Experts of a small language model: 9 layers, a variant of SOAP for the experts.
Below are experts of layer 5 (counted from 0) of a mixture-of-experts language model. Rows are named router (the router's row for the expert), up (a neuron's input weights, with its number) and show model dimensions 0-191. Each number is 128 + 32 x the weight over its row's rms, rounded and kept within 0 to 255. Numbers have three digits each.
Before each expert's rows: a language model's description of what the expert responds to. This comes from a sample of Wikipedia text that the model never trained on.

# expert 7
Description: Word-initial stems
router:057134112138065113153166151105174155141128143174068114117144122181079117053113109134111163116144131125134127110135139139130122078125095093116163030125124105162164135112116093119113141160137115128124114181132156149064111131081126104112129163145086146118102125123140104113117122150080148194186066074128145096132237109046125121112176127108106139125146139141113117108120137074121148099150129112067128108114129139149124131145161173109177093167081149103172070119182166168144161129137110255123070156148082118131114137110148131101142177106194125120131146148143157123150087097083128144
up1:189159125097148131128115164174132130110158170121116141064111107105130134123129128166052093126114128177127142143138118085123087144096101090085132126136118136075187131131145138150175124130179141065149098097143179133130162159085181122144145118159095133122121168121225104136197066148143105160128137121121115151135116114123147146128138093167186162143072189124185130128158140151125127157100127157094135128138102114170102135105118125138097121090170208128122065188114184133080112120139144175132083141082148087122131110090230144134219184119072123142128174121119148162100059109099136190
up2:056127109109099126139151053142073196134170109132149148146129100122118149136128152168128139107104146167133093168170162139141141178066166141160128092155193125118152137116137131057117158119104145130111140178093093135104134139099115120179089109117128112100124125137125064123068175203098127134179128057124125126094118133114220161117112129103120106161166146134138159135156132139181066186185116122142097101152124153157156135139070151158136121119148101085150194048206166160186128041136168155125104120108106152127098101078164096110124122101153078137152113103176151065125159124129132114
up3:051175163134128066112131100117179106126105124197102091087161110127106102099115140181119145128131063098154129119142080070184177096183079138145176132214100056123149168113064128203129126095199147117143143088151159082159188155130117127177120097117142200120139113109117149129132136143124163125083101220067101180137187131132095128192125126136148124133152149074133132162133110115158116169198131161123127090131123129108100126160099142082173151143128136082103113140138099123102116130173162175125129128141107128118104126156146144132114121136118122096123161132183158146097061188099143117
up4:124151088114110101128144162191099110075105134147126134073107152089100154086158123105122146137117175133130097103150079094108101163131119202204140082134144149140170151099077122096036110141059119136083086165142185122117053159095113079124178129085172116129073155115127115124120112172139103124129110159135091070162123108140127127149067111127220066101095135135132145203146099106074129172118102131154094093070158100099118138127136111084089090133141085160153117163162166146119152129163151082129072137123108138089150134095186142135162102112146120162134125131144163123139191093072135071
up5:149125155092058125130131105079057161140081137128110134128187132131112170115133083115170112138143097115129156189129123178070128143107069051127072103081090061109154075085111103159074151123174197108104161183057076145110135141067130125095070082115097088141130043163119157140147140104102130147123165128136158126150197137129196144157184095151113178135144132065117140173123164172171167116120121118122119126107108140129100128131121196083129168105184126132181113087163124128120090141133138129151133130133101138083101132146127129124138171100119105088090204086124149127160153127150147127
up6:148173045184135191151137153097181130141121235180119118116101130141083167136102138108175102125181057168133171141140145172099095108146145096097118119127155122127157130120136192173126133090186108156146104134156100086134124086128053155134138147078133133128048122144132160117092176090124087113071208130152134129125115142068147133163148140100123148083120158124124170071110210161109165129152104121134129116084132116141162123062175115184118123128044092130108136131127091136116212124141172182126149125097135122149152101136117080123134119125110106158133127159102176129150113175106124155
up7:152141139080128121135161133147186115162034180105111109143115121171111129129097148129228077161111176178142131128147164096129092069153163093169142086123180123132111094135120164126119140125122122124131129165123162134108084086160122166091147142147150195120109166184157125115131182133141051135116114107153151142080181154171167182181129166086058139110139055130135121111129147110170107106152153133161098119065127127138143149125183096128127143117113128136145144107142100111169072103111124134092140138167075108215060103127156157130129149120098223136157165126129135106105111087052171126
up8:064135141121138064166167131132142129092109065189088130128152097132127154077088095108102121168146092242105104147082140079201136143094119144128148126178113122152121143146095129124181132132178092126226118204120105104099124118127136161133164130107136075169132176135136101222123101090159148162098150132110176126130131121096128140115149055106158120154190123130125102147171156118131120174095140115170106108144068111163138148128136128134130129168131090161143083148116137096012122178134089147080072159129155089149106113156117099122134151124145128121104126148122119161128123126051082125
up9:142135083082095117133084085149135162147128061160131126135139111235165128133073141134130122116157128124151111073088176129098127078131129139071178115087158116121099135125144110144151100163119031184136102092178129160115189140081090119144111131151128089147125112125128124111109146026138105125173094153124118082136093134162115169127136095131136128167197120169108178104159127128118121086047148128117140125126122153102085122150084123110124054147169123155073128155115142105124130164126121094107174147155167110157178124124107200104133207168195124071066116107151088179109121131105135162
up10:142151112103121201111102161138129139149215164102104134080119164128131085113214142133120132193163100117121124093132126122098130139122106158075097171099122093105141102125120135167094125146115081119099150126123074140155141128097141153089152183123146113116215107105134151085115074104109092122163165114127198061085091123106138174146164130096128085142210139107099145145069129118145117194068137122065113111125131170128133135045134171144094173136124186142221110079113128129103122142102125124103110171138128127152140148127129123130137105070182144029131132121156086143050130127133137113
up11:151100149151115128166158104080104123133162098109145233143100093111097159118155123144130109124112114183121083130104143128063187098181110095123119083067125129094143130116031118132126129127079130127128137153074094144138132082133131142104098115124121119129123099127125198113158167078148112129156133124191177122127180128150182127128134093098161113109042127110098066136090205132126197081131135128126174097124167143179086132094135152081138121159163127127148153108166179121203127119150174135113129141102167106134072139094184128229137127129163170166155146143163182138146166115092126164
up12:100140118104172134109172112080131204098153137103074125151167096157086098110152109061154098101139173113116136098096205162088123137129110104133134130119118107123151131127081110110111092033136159104132115101137127135121093122104096120045111192119102167114173141160078179056169112208127083114142121138128131081124144112103086093078129152100133151048075040112138105164142134115188140118084146151144115062125133137165153121111200137142102097134137118108148137125146127140098121091169125129127139121112129129147137233122127169150156123188144102183125128142116162196136155181140127106
up13:131010165106138127119083134127125166091195116107145125141131050166112185138124146129182126162117127126206191146134171103100175130216138145138115163145115116117207135069144102146158113126112116142137153161126122126094128115128207115072106073119102141121076155028113124109143127174168149116159124042121145113123102139101124132134131080133127135194126205110098077099117127120150150153128122150163138138125128136117114108108136114143107223088112159148181194139177151194129138131132105115128124145156174118125171159164166173124128076136131094126145124107089134140135116122158131120
up14:127118139164070148129115126108131135086085148102130169215111127164135152180145138191160125118170125099135151175189106105071120072129113099138140150112187148139132191111126173172157147124033080152136126171161117197117140130126124156114158122090125182069160143154164124173143138130081137180143109132126021101123108204132072098128160113105098123117126136140061148110131141125144133102136133137131133113152136122125133143156101110067116120166100101106122128064167135087109133120191132120186129018172118152132128170115142141120093121200110181078091144148150119162131120088130099141
up15:177099123123126115066187162060093139110127102147125144117126067124139128052110114155163039088135165102070085163109121132177132107235093124111144039128129105098127136109163113135127079183082153089201152098111113101073170128121131100145115136053113136156107140082154132135153159127104192120137115192079151132134128075161098139109182078121172119099097149130140128159113091122122174118120087129131194127157096130112126146091139136104075162089133156120112113163142127125086145143158110142127083142125106142191128124188127155147140130116154160105057164146109168123127086123143100074
up16:107147111105101128092182125087147175113105191120123110137141107172117184121163150136186119131125134096124140089115131148123122117117228135115089129096144124164084130137097126138112176146130125094163145113103128195130108132158112129101145123137098141130125249060101137215120102061095116176125151147127115123126131123107123126147091122167131129116161143112087141121124117125131153123122115081054107111124119124126084169112151177074152099134124077126135127086123140071100124127161164091104127032148076140143208125111180123152147006072123077139083137138140120186162094130140100080
up17:092116089118128118121129178105129122137130068075145058130109134071155090098137077061078122162068108137064122100131147138040138178113132118122131113146118152073127119156096078128129113118119124093116107138125149152158147160122130122117153151138090166129133147127131129141122153134162182136127159063119128069105146114122146188129157124133201095110169203133108255134114164132175075124103129129126110117127149174131162181129223132155132126118105128090151115186127138143188127121179116128127054135153123089072162126184144127129094189104128104106077104128174107140129144059142113127
up18:145163116127093135111106191095137073176116141125101147185085100182148120141110143172085152158102181138128162118092137106166173035178101127115140155141154152106141160148106100130100189217137062067183131092142141121145129171124116129127126143027130065129113184138106156128165057147126139175110166084130178128158069131103136123101147136114125127162138123125154168102150176126114147127146170037167159132144165142141077086104161147139151130130057147098092072153126159141153183145126166146177155117124134088151139135152134129129141130103179063094113130114137117118067134131160096124
up19:127057121096113059123090072123182068110103110108133137158173112168143117075117098172122110141160102132176140147129063137114185178173112206126130186109085084164167123107089132130170103107145117114131161147119159093133138105104134161114124099088134142123125117130134151160109129130125182113135098179079182131067128156136041134145151137121155116116112168119115096164136076139120118089192130110092131093196152119144149097163134124182137127072059099116130160132114129142120135173083124218103168130098138134196171126126162159155169141133185153082201151124167124140166128110126063162
up20:119127115090131120110125112042048136147119137127100121123139144156132195119143163223123135110131122076134090128130122151125135142161049100130153082138120133158105099103127129128162138116133174172114114203115104124119150156090114150107154100196157090145133108078121133137173141074106135174150074105139131116064111137164089133134070180088130132085143119132162121181145116144182164157099093154125044132107154077183142111105098179197203114160121106157146095164095154090120150094125125126031205168107147159088132137124141111127104128100135160141124144112177070124103082130165115152
up21:110104169088156109116135134158088162149081135121212077120138111127186205141185110186141186134128122108095121122138121153141213163162127147115059131130129131139037092147132128130132105181103132120180121147163163128127114137062101127121112144156153128100134150136194141169128125182128107104165132144142164120149089118094111133128144116129130124098132167143127100176137122135073169128157109110147150127152050127139134119148124174149127028119121120184099094132138129170120100136134145160142166111155117068097069152101122181126116150155086182062149138121149126088103027050108180095
up22:156221096090128128120166105091141130101135153160099154181140135104119102080102105116108133071126115150206101136125140004120137123105087132186119105105121143048150117052124139130140101180106132077116180129106125054161103122105102150132142109122063041133129132133158071113102101128127128098122111129195127200170100140143153122101099110131124128070108155150130125072154135140153126135101106117141055116113106124060122097134173097101137113085092105142116129169134166131092093135083128076079121143169130170180121156185131103104102084122156105148071081140111119145123129114104091148
up23:135101138077131122128110225129139144130117087113157067123200129113129117107124101172131128127126174142119213172131164126142073107125145130120124077111118132104080147130143100087131125136138125057067118127066149164164159125135112162087107125128180139171147030147134163184123137149051066125124174056155106186102121119138146142150151124133057129141125068128150107129145151100166172113161092191093129064158128147109073127124069138122120145118122116128131090134132178129150123133123130092068121146144094142160140070157128165141108082108157120181192153117137124120177145144146036129
up24:129162132114100123194153184128105122137133150136119107119132149174115099109163176129116099099116185133023115156093115128132091132126119110149133135148065092156126110100098100153146103119096169181075132151123121140093156122133145081124183132048151121173128142119140184077157145130127108152100091136081140159128127162099112143126126125099112139130133094118138123123162135143132067172053126175121128124141135196056123150090171130125167094110133128138111092127246132082134125116147052044146175160133122158160024155115129145178150152065166152123157158141129135123160140132118139047
up25:136121073101098081153151119133163138111189054118064122130136179115107127135130154109107160130199087150174174128161111099105058126148159121163128057116126152151120151089217156159128143155135136077167142144142129152156142150108129135123156113143128143153171127144122219159123140138129121175158113137166120153174152170186237152140157200168131148104129130081154155105131109101117124119118157184139111143165139127165113129124099112089136128177148142135137139135204180134128090103176124134063148157135107136088131208111076131187124129113079140150170162126142124183129183148114201114
up26:141094142179104140168128095117133129081129071107115136123155114111205138058132129121160185128124102077149092088170127141133125130139114144135103109075104145112097115186100159135132167073046156083168153138119151129119129146116081125197143176101067143167132035111079064111117146160123153144128126150177156165154133190126067144202133118096185126134123160092150092083123052181115161153119107131095092140118145124119115047083135115160164133089177206135115106141175101091142135158127125156131104157123156118127103111182107174089132055144101107140124130139115125099114167127126143082
up27:133131073145124130070122153127128107081171055114136097159154128121185107124110139122189094099143108097131086096136113122133182161147164118137180197148106125130146154157128111087132124111133106133126124099140163138142065079102144099140064069125048126144101148134157108161107097118156144120100135093082123168128222108161163125122139161177077137119095098137118141097167116141227076121148163118096123145104092125094126084148118115119114123170174196118132137169147145069143198170147102057130120095108122146135182180125082145056131089131125126126069109186082145085117187173128139131
up28:075130099144107096123051133093129118167110142160184077157110129127125130140159158115129084188200121128164125154130145137165197094167195101100153109132148127122148113122146128132150101130110126131196128147143128146083064099107126137180149110121213147119130125099127174127106130152154122165108115110152131119141088141121123145151128181100050081131193160120223126158136081182089192112144149137118133153089137114181137155100097134111156128119128159120123136084108141149089116146179152113151160130091135141035060064094128142122148149132108172121094122145200095081191090170128073171
up29:085134118048117130076177104120121091149219075132129083099095134099128127100079130138145069062085144073102156114086134096109120140125146156170127122145116126136092130127142129131087108144144129069138168152130146107153144098151124083139120115182138176160100163096140103101155121088146139075127101164129144077117108117122079174128160102123128074192106200166101182192122142109125147128150139078145117093105109142216133086149074108102159090129054199120078109142129118125131144130117129155119109135149124149088154197111099192114126125217145075136129074110185146150143106131124123067
up30:108140102100131131146124180074189118126079131135204200160127091128166129131149115169128086171085076125177104125128108124089144140061110037126167126154106125131127173128127075182129179116127134127162138163091131125185166138115125107158132132151091152092196139128136081163138131128174055084153063148106129131083125086143138143136118162135064133127114118134152101131130181076128107154104096116104109136124125111120081124134141133117147091165138146137145136036158144079121160209174125091159138163143064089201102117164150158043192119115134123079148135180130121122077142126143126121
up31:103104137111105112064173163092109115128173072117142164163126071125039141088133132133074147091129132166139135143129124114132127122111126129140128153143095123145191145126198085110040172182125114117167144095130065181106105152107132086115129105049127058129166086126122118106131143095088167118105168126133155154115116142123112107154126080085164144090132137075168137117128092125098151150112102126187134092123101116141111134118137137065129167140108144142159089155110116075168113133089114174057068140214122145125186130154069143123133090118103133051150196151127049106120144083134176157
up32:178094115155162165125100138145114092110121119097129105088118132149142114144156115152103143090131163099127128076152127131124114134095211132151142152125128130161128125191134171154115126179144118206228129154168158186178127127104109176172121149129100130129203133110155144120173159131136110079135126195098191163157180148191169145104144107081112165086133143097105126103166112172053126124080128129129110152118082190130085185135155129055144114126139124166178119103185067172102110088151163142221160136117190110092141091144122123162148122160118143121128124134131158151154120108211123136
up33:114100125130182146119142123143177143108094142135133103119128072109122119067129128125129142102089118107135124155173143060172138093120136149124134075078146100120131150112198090111085185081160134115121162060135095117091128152093145148156133123133130147130182098157203137126125103139128198196149137144127133137180073159123159160134139062121066161180122152222086145062083132107072134174154104113112140126076070095162126135201128088103148073088107125151118096131157129126165144127169133129085106111140122118108147176061153124129111078065173117150088175129121144084124193124141193131
up34:138135117128085151134138206128152133136145132129140121131136126125112104159147138151091126101147100133182100176116219100105164187143127123145127152037113136130173131092102128095084110088223162189162127177129090138064116150095119123228116121126149127171123133056112114166111130135141135128109139112166164198172132109128126182149136100151134129115101143126133125092119102130109121129077105108135199084115120059213145205113114128108139135114129164164076121157101127161087134130136160118108167093167119122135117141157187091133101139047131089109156202102159129141054178131126142132
up35:084193132100118146135128120127127137106118123135112121126129140138113105142122137129161125190128172118148180103114153129134106124099104150080144129114132130093082117116184078115077116113137127092129129047091109199117045034110085138058097169119119145126116181132156162154064117016109053145051135103171122156080066149124091180060194102126121071155090130126116142153141191095090155117111172127169126185122131123122082121125134128123149167137144103108115147181102175123169127120148146173164124133130131112152074150110131134156125049170142118144117127123115116154134114124142185159
up36:084124136036098093145059166134124078153158117165048112140111114126112144121109128134108183133118117131094122167129127141135161117039165136088144076070090151150106069131082116068132138167114134148113114176128156125163168148110196124109093072118171138088137110135150108182130145105132084169103127083092081119109055129149077100189078122082100085189058194119100131131062133080112156123127120114138183104190118145164137104130165121121159152076119152137125131086167107106127101139122093167101129109153125136133142117098126130104122123138183156161170142090073100127166077124176141120
up37:061090134129130130125164172125149092096138129107110119121145136134187121100152128146090137158204149200136117133117119082133129134130126209142181109109061164133141108118126100139126124106146141088091129190114120140093160095202142177130090128157134112117195119119099140137114137104121117132131046219192127115133129093084111132185108110054161118129131138118123126136092177140166129092127134135065122128138112137135110101071209132126139156147116151092000131122144128126173091128178070122128117126145081114133150109160140128128120136171219130149118123087079123137144195136090131106
up38:124161153131121086030113100144161170137142165124150147068155128126150039134128131167110057150137134113097159130134189165104199124148096138131141101195156119101193137158138160140125199111126097106099108109104104177130100106128148190093156126101153113140185161128081143144185109108122186124232069080155089061100112173126153110119122123121155109117131076159087118145150201102161131098086134155134152164111128129152102138124098185121113184130166133130159091153131155148111164100121150130141124132136191132107199131122120128127123104178112176121126155144154125147116134154084198182
up39:128121123118127111133125143115118105143139118189023148150182105164128150161153194166148168032158086141126114161115155112099152115106110087116152119137050092111118148126135151124118107114111083127131134139095150115124111255127165090126037157183152128164193117103114116133060081130064106156130145127115104127131127184165161119159128125081144110082129142086147113136128103117091125155114121135114127094109112083178128130176121105137077185129139111115165103111125117127133144110120143183115128133123158090088057107127101128138151111111094080150037159129047123156160176090158140122
up40:147150092066119122142132147147125109104095139148133150137099121145087066114122128139140095093121106078112120083126144160128121115202123127173146045121073090238125192105143116129132136118139200137158126164132087110132095067124123130083221116189136201142123127130094089124195131108136121143127089159155099187097089123128100090171133131132134096129126153140094160121102143160144136150128113117131127085079143134124071109204159137102096135136122122129095133063079112122172112099086127128116153161129195113151173151137196119101127123103220154116083147075131132102106126120042128159
up41:115089126025115102139116094110123099066175128164126127122072123128097127147149175116129120113096181045166126054093100127110111099068126101055118104131074084110043125118159103139145117130074015083158095156137106101203118128147104106111139095196145126157129166114161109103120147126115167157124201104124112128098149126126111198120126133120131180170131143121110138112129133102146130194147111146150129129111113112126113124126144219128128136133134144128134162149122132131083103128199148112125050165154147030145136136175127159136124093133063128107166129137127117120163159122127123118
up42:099197131108078105150137103118110091093161085171110138148123217129079179116114127156147113152125136082124140115133195201129079132148144160169131159134171143205182175128103126118131085119104158151105120096113101140105027115138152086122163100192176091116128157076134151083076123116133130088122120083082128166169168166123144171126123094169128173153116097114181155080143138104149087163104146126065160125162110123167152090185147167131164120154140077130125141152078125130174151152177116145155124133094150180167182043104122086123127160189152132114121082099120126151148146149121136131
up43:156118203129124148092078253125105122126103179148144127064152092136101095127107086164129099123186126123140189151072124069143143212181153075135162125160085134142125114159077126141101148114097098138064111151181168131125129103155074122171156140099129104124117115125146075159123122116102171122120113086128124067127101112134083125127143097134130147067149153081115130087122110129156175167106089158176132123103147113049144124122125167070130116128133088130166135150129123163109152129132207177080118115167198152124125185123138101114123136131124129073132147161150115119210092196128147122
up44:105122157099118161175094119127151092156128094056138105103122205149132139111158169191170095130153142079143173118077118126127148111130176168193131135204149155104056106141139111114117129170134145142202165073111067126112110099143112104160129146128070109153120133143150150201140149107126093129145119138118071107123110156150070216128128135129108125105162142125158121171109145129162095089097110173185142160118094158133145022129068119140150112115231118105154085135123091124116141123119133094117132141185125111100130184094085144139115088118095133193149130045109156144128117134137170128
up45:151126124154150126141109102106082070120164115171123126068131130158188095135124153112146136136126096127129113132163079104150071139129182153144104064131181153087142061162115097117207118108150161100117162169143103073150100154080136109084165157136140118119130140139210124135144066158123152122101096161149159115172128110144150126105155084138129118062105111122075124121143141112076109119077115114116052146078128108132092089052138159214063089122160147117134046155150144111101080105117147095078107133144178182106099123084152124123169153132149096145148139145126139077123235155124140115
up46:180128163146151156064129111126129121108122121081116162200120128136115110177127125103140144149127140060156206127096149085131158114145122150146116141168075125086126127126123129088132121070126094124109093099192125180159175146000062130143138107110155133134129177128148166109137071129149121127173113129146124104079069111100127109133149150142135141091123114148106131123148140134079210097136164138116026074139110125145161094105174113085076095136112134141174123212089141123129105117118153140114046065109121074195145109114167086137144172152112127127124144146135131130109185146104177144
up47:077112156079106158115178142138088164137143128114126134099129126119133146076132101129128125121050119126131110121090158131100130180105087113095143150138122169153115156148119091107102099082162128154128133125110125064073129106129162163094156124120152078087221120192163156128146115139172104161137124157110169119119122121037119130148123149132149077127138146207141136151123129123127085044174089123093142118139124125137134137110174148135157131169115125114145078089129150133141099190118126144160132198131082096087129151059165232098132180056154094137220111115090215138179113138156135107
up48:108198123132107103100134126130160138159142191124001144147135097142154127126139181181141133107131195128171126071123136152124134153115180166112224149174130131126170134079108111079123185158107134101141157074060105124149146158103114178163118137135120151129126127134090102101149129128125096143175075149123156085119139127143085156095114141146126166073136113134129045096031204113110143119128131132199124123129146133036137094160107135057090121155142124122117127081102112160074140111126127122094097105145113119101117091066126160091137129138109134137175086166116103129186153103132135146
up49:151108138192130152092158103084129126186159129143091095149134126216050133117123155167125116128129096176141115089120114115182107105188132141096138124113162066149189131155142124090159167133150143157118136099149124103136129142054120065170134169147169179128148142111160127106150140063139183210125110099081130143147130141137160106125154055141112154179191184151128116133107165128127192046129101123091123068138088219098127135121151136104159120151118125135078148118153105166144109156124074129094119129109117108145135133087155210159150187142158121123092130151141049134128175126125120164
up50:116118120176143098177094127126127124094127092128108159144081129126169224142161155117143150110126123128087161165122072115061134151120092106154168218088127130071175143124148110141144122070092085126121139073176073132137186079115134057131157106174048201152159111124106154129132075072149107170155142168109055106150127105085110128136136099153250139173149113105112141070105145124117116116152127159124092148136138083121170157127145137072107163124138137164073206125151154105060127169126119137130112061119132106144107128146147100102126121138091135105131109117126104142129140088108118156
up51:174043183127116113121039126118050127112157105124131205132102089128129165126138134122174161146097166153159223133107121066103067125112132170137176130152081211178095120143131123143109108155127101080135106174160108115096116143137109143144139118129117109185191131154093157141143134138133166230114130147120110114126119072106118215177153152116118111165162193125152138129130127181130129127109141132143148131091189114205167169131114104134102128124114132132134128052118146079126143124150131135153124134147137102110156153065114145161182120179139159147134141121150073082130090125171152156
up52:130150132129088120117115155129150129149129017126136107085144125156105149138086178119128129119158106185125062102135125180112137117090094073169129137100135186159140138115156123067067067146158169135176125140201129123120132132166043149169086125145120139127130137127121137082135141062139085106122127141144176205131154146126113149110249172093174093126137126128097098100120154160115116102162126153131181115126127131063053110127120135175124099132128090142125103102158167091117132100094141180132144119129143255157129121161124121177145161117142148119129123072145133191150096134108133123
up53:165064092110167139184182107151124189121154178138093158137117187159085116122136201103131101105158139143153141097127123113164120118134114113132103131194083147144182074125121115161105109126125139084093255083086085122165178171071128117139130121123045109134083198111097112157093054131112130155160162122103088062086133125123129145168145161159180119151128191127134176128139158125133115132124114142133097108116139174131107118092062089143190169140152149179142123154137136174096120124183098135124107132082129070078123119142124080102093113141102130130139070166134127103153108126155127107
up54:128141077092159059085168111112149126156180131196105139098184106128172108116109129166142122115116136143148065138112093099208128024122130164197156147096228171127169163174147211153138142134144115128112056135145139171152187164143099137124179123122129082118105182114150144156120120092122096156136117149135068068096120127076090128128099137107150153122165110118113111145100174085130123181120154167104150200140098107158128178094067114129145126128109175118145140113131081149148133163113137127146124122183187066131138079132132128089134124184075136102103125133125157126150083144134127117
up55:119152087116138141105109131144146165157184134142106112110104113113123128102078082088165085150132087128131112157128124130131135126126130170103095101114219077169178092168127154164170091145173111143133135103135203131157108116104127118134135120108077123134158116090123128045160104142146115133190071065168127162175114090057090158105118137107144185111133150156169140134078135136128167144122141128126133089126137119214119165168103093160107128115147124148084211120108167116029140157117128134054075110134138126135192120105065140133127123133108079128107115175210132081042130160109137107
up56:147093058153062106130120171192120144149109151244082153113156084071072163186103128130204105184178078112139119140126131117169174099057132161182148096134119056131122114164164181123138137065116126131104053132163113128163142116102167134140136180127121129125122117083107061052125150163103099139127143128113108140145129176122171123163151145114131130225082070133125149119179129120151125124135133121122150117122178130122125161138092145138115126141122170124133188138125118135140161115138109186127052125098108138113123132142149157139114132120119114144141181152133069061080126124125176127
up57:129117111123122091145135124083150162097120162091048161147107132165084155156165143122163123129217177106174125104076133162125058123141138064136134085153189133178129134130126178128124087167153116154083131129057105136109150124130058133075130163127125134089121097154123188136086146195155113072202169140119074105099140106089116130125145142090144100051078112121136137165114128141127146099147169132103117133069164108127169144126109135144141086188159137111115096098072127133182140128128151107111130088088134103090105125107106084124050069113168180141120128158096157073140091138045114124
up58:114139121108179198128142182145144122125118093103151110145088121138120093169132176141142109162127158095121073169129086125100066103121143068164122074172136063166119137148129150126156165122124071204130119120150123138115136219109114061121156159119107125086161128194010203153127168150100153136138115125122146133131179121089093075144190130143128160074112093122043110131158125110143124134099101194153150128172120157107118107115139092131083178144126069129098114129093127198127133124127115215146128130192094137193131107134133121092129126176130105135150145102145136093141126121100162125
up59:127100127100082144169117138112103131125164153199103152070150089080134157151159128124076084100144149163101113115118170144152132150118151090130124109118145096132115133169085141103163144184101119114091063128085098117090078166133059131133145060142084133130100091142096083170115125082067130125080162137141109180083176097129128130127105130133161108140111134125108155127121161117194243114143149085116087142049083030077166203139126129113190182128129175127140133108114132106150135130128156124134111114134123059113121196058163142128133142157138114159153124138124050110149140126088132141
up60:100132111137103150184160105137091119174115117212131092149094140132130129172160126155114136084089139127106120127165148142120146149163094115125100143152137145148075095068178088106161066127201091084143084102129171109147130131168092131077151131152094132127179079174129114151120134163161137170183158125153189075111144180091143085145108175143156082093144103160094065088054103138122138098152096146206108111123096160132066122141138164108114056149148190125130168198137040100129134136114123168092130136126102108141110166139120132135065144144169122099063140088160150126129100121126148191
up61:088177223114124121180137118126177181114140122135131156139129141192105105116144081157102126126104096081139125107169135134087142171120129137131176141190120127129125132162077205124107149130186132128115133138110124139085082099130121151057124146169121181144139137121124120149108126091177080132110117127054125138087136126150105190171128098146095132090148089138102159115134173161096129137123093136108155112108086085106132125203171105086117131162163133038106129168115159117120127148124247160131127077142125041200135140107195199121144081133122113108097146148182100170143131114156111118
up62:116124146116139081128137088125115126088139083115110152166130123169078132081125158127146113103144120140101064073158116118129148112153083109155133085139116064130105089102128102114157128100119130144156059135108125125115045122076134070168193175148152127164137152193091146189146112134161183126139139122156141127126109112079146127115090143114112120151127082152135124120121138145066217131196053098126122154111144212078219128160162139130116129138129127169140039120167087027130133149114124147119122154090152124074101110141142094145112129136173180067176137172139130107093164171130115144
up63:139114139140152177128120138115064143101102106162147128148195075141173104125154121195212154081124071130186173157122114112099154099143111118139123141128151090073120131126118120129093147127143120140102152091068172153145113126141154142156000130111131120155138112128077147183097108162099189199118116128151127070134161168122128157166131122061049108197126126102110092152122124229092130097124156171109136097125134108136128095145050156178132110163149155150158106176120161117149143130134157166135175130148095145143105103149126122222144101128125119139140105111111182148126107117134152147
up64:112105121163094106160160080144180148104222184148062113101132163110141132179120188134156173114143168079115201125120118110098136127133088107181119143113090111093115107103183114132090126062127156139168130118211113041148079130110195111126133096138075108065144132117135138132137099084139144155055121126174150091121164118145126120129145127119085113162114138114120117167119113134134047132120110070137109075174140092137127131166128119096120180143127153138123144159122148147148077120115122153104157122116160145200075177179113109067090140226135150130137146148103081103190110126101115131
up65:122109145117129070164178135139157159147119110057099120105128137170126136113154120112133119136101083116125115090042077226220151151127158126090125113133042133108114154122127127177120111143181135117103098096106096145178099128129144109079130114141113131119139134119127114076126113088201150071161139086184142117154131094164121125146110130069191147097085139097169105076145168163132132157123126077132099143118126118122081104161135181155124155171193142151139117149131125035180126135123108175129188152184131140125112219173109139107111133082081051108132134092153135129154093144135113151
up66:122113125131089195126071185105113132130197122137130143156135095121113092137114161061185038136141085132164122147122123072084132130140141126107165152134116113163113125180132116222093159078127090137129101153112168139117122135118157204141097166164105164118104158143159132125116094174137128105141088156055127084123134134127160070112235134112098172126083083064064201101025156094101142151170188127096146103118138137143116117185088147127154137142108128092138077131125133122104168174125112116146148132150148154159108126080096132086125163111118146099130147120130114120148126089064128116
up67:173127111153145204125183103144100138142139090137120189131127160136113146108163102150135117170138136185104100130186140066078084158089120127162107136048106143160146084122114157141100138133118128128090105150152135107082189119108127127116085126097137215147161073203116116128151124130148069133117119128176186040126088152144098105134046129125129153148087173128131131125096135059118127099125105128116197128127091062092129129121177127129152138154123200155185126125120182134136136193160174119092046129132158113137162122134126106149152193120159120162105115108093148116051171134168127126
up68:172124178054108125163159164130130166151110114174143136121104119197060119129126122165119125162164156173102132131170136137170183083126075099099179181128133099118129143143136172125101142184101081147167045127176133127176175126080112076183118149129101113106115155141091185184137158089099111219145183086051127119127117131124181151142140169141076109094110153118141139124137135072097128114130123085093124126110199196119135074154103143123147065167065125127094153130111174093153102130078091090127046130133088124159144127121129128122091166121134091132154120145142119085150126109120131110
up69:134184118136158138164198064120088140177079129167118134138120134129108131066144181128127052120164121131133144101131127163122140138135104088065109082103141109098116131125126078119101159204170204132156122115128147149124096133094127076040139134117098122104020135113124128136118117183120111081144143073126127100097089153131072123184140137112085152139105168162084153134148090155097112134122041109074129139115148125096126139190111155134133090171087167124106128071121149075102133105142085180142161133118124138108178086126124160109128130189214160070107136097167118137188127130128140112
up70:077126153127125099129161115077090131135121146093151092125115121146160024131085124214155090133105162165157170128116099170185138098132129138166168092133146117166111073170160208134178106117141136136174089151101162127099113122125110121180132090139109098089116165115135114123127150118086105085067079134128068137145155150128137164110129140162129130131092090130095141033090208165133141138116003170091123099152125117074175192137121132125083138170125130068093118125123214139105134139121111154088061127094106142122128126165107126149136127149166100160109111130117114141068122133134115120
up71:129146067176118138166110118130137146130171126116192186156137074187078096168126123118138180131174124128155111084086127124142086077141178135147152124113152120067142164087150066132123090141236157143116139139122162151136128060189172140123140083123141136179063113130128151118159157086105157111225139136168132060156123119025129135146141177132139126082127130101169102099066157144126087164027128104086095129089123079125123143140138109118123143115125116106161135112142122161111097121143124140101131114081110127161158118113131144146147148132147208091135125117123132146050117114073109129
up72:115090124127128081147126105088168146129135111100160122136136131127111129154152112137135101127126123112115101087182186129136063091124148159202115115140106168153124091081181128119149104139047128178115140132101158127112112130179075084191113128123129204124167126167048181164111084142149094094134205160097142065135183180138123141053115137105158166171128178119177099127077101152165120130127106107142152202112066093108114091126169108115129062118093121137147149146133125171131106111124163219141118183118136132080200077154096148123147119110146077081130165148110136128147117163149093108
up73:177074119178152093123142129161128115121108182134096137127197132151082128172160130138177128101132131122106063077062103091113050131085126144177124123129127155137162100129127108155108142052086158128175214134118137109129068171119141197121100128140095140164124017137082140149141123214125173128121170180149159107131120171111109137164123175107199127131158156091149113133176146138094100092108078079070070130142151126145113176092133131122166092113102128127154107127181129127128104166155110128172178114195095122140110120130185151088133149127163127134116118142063128116086120114096131127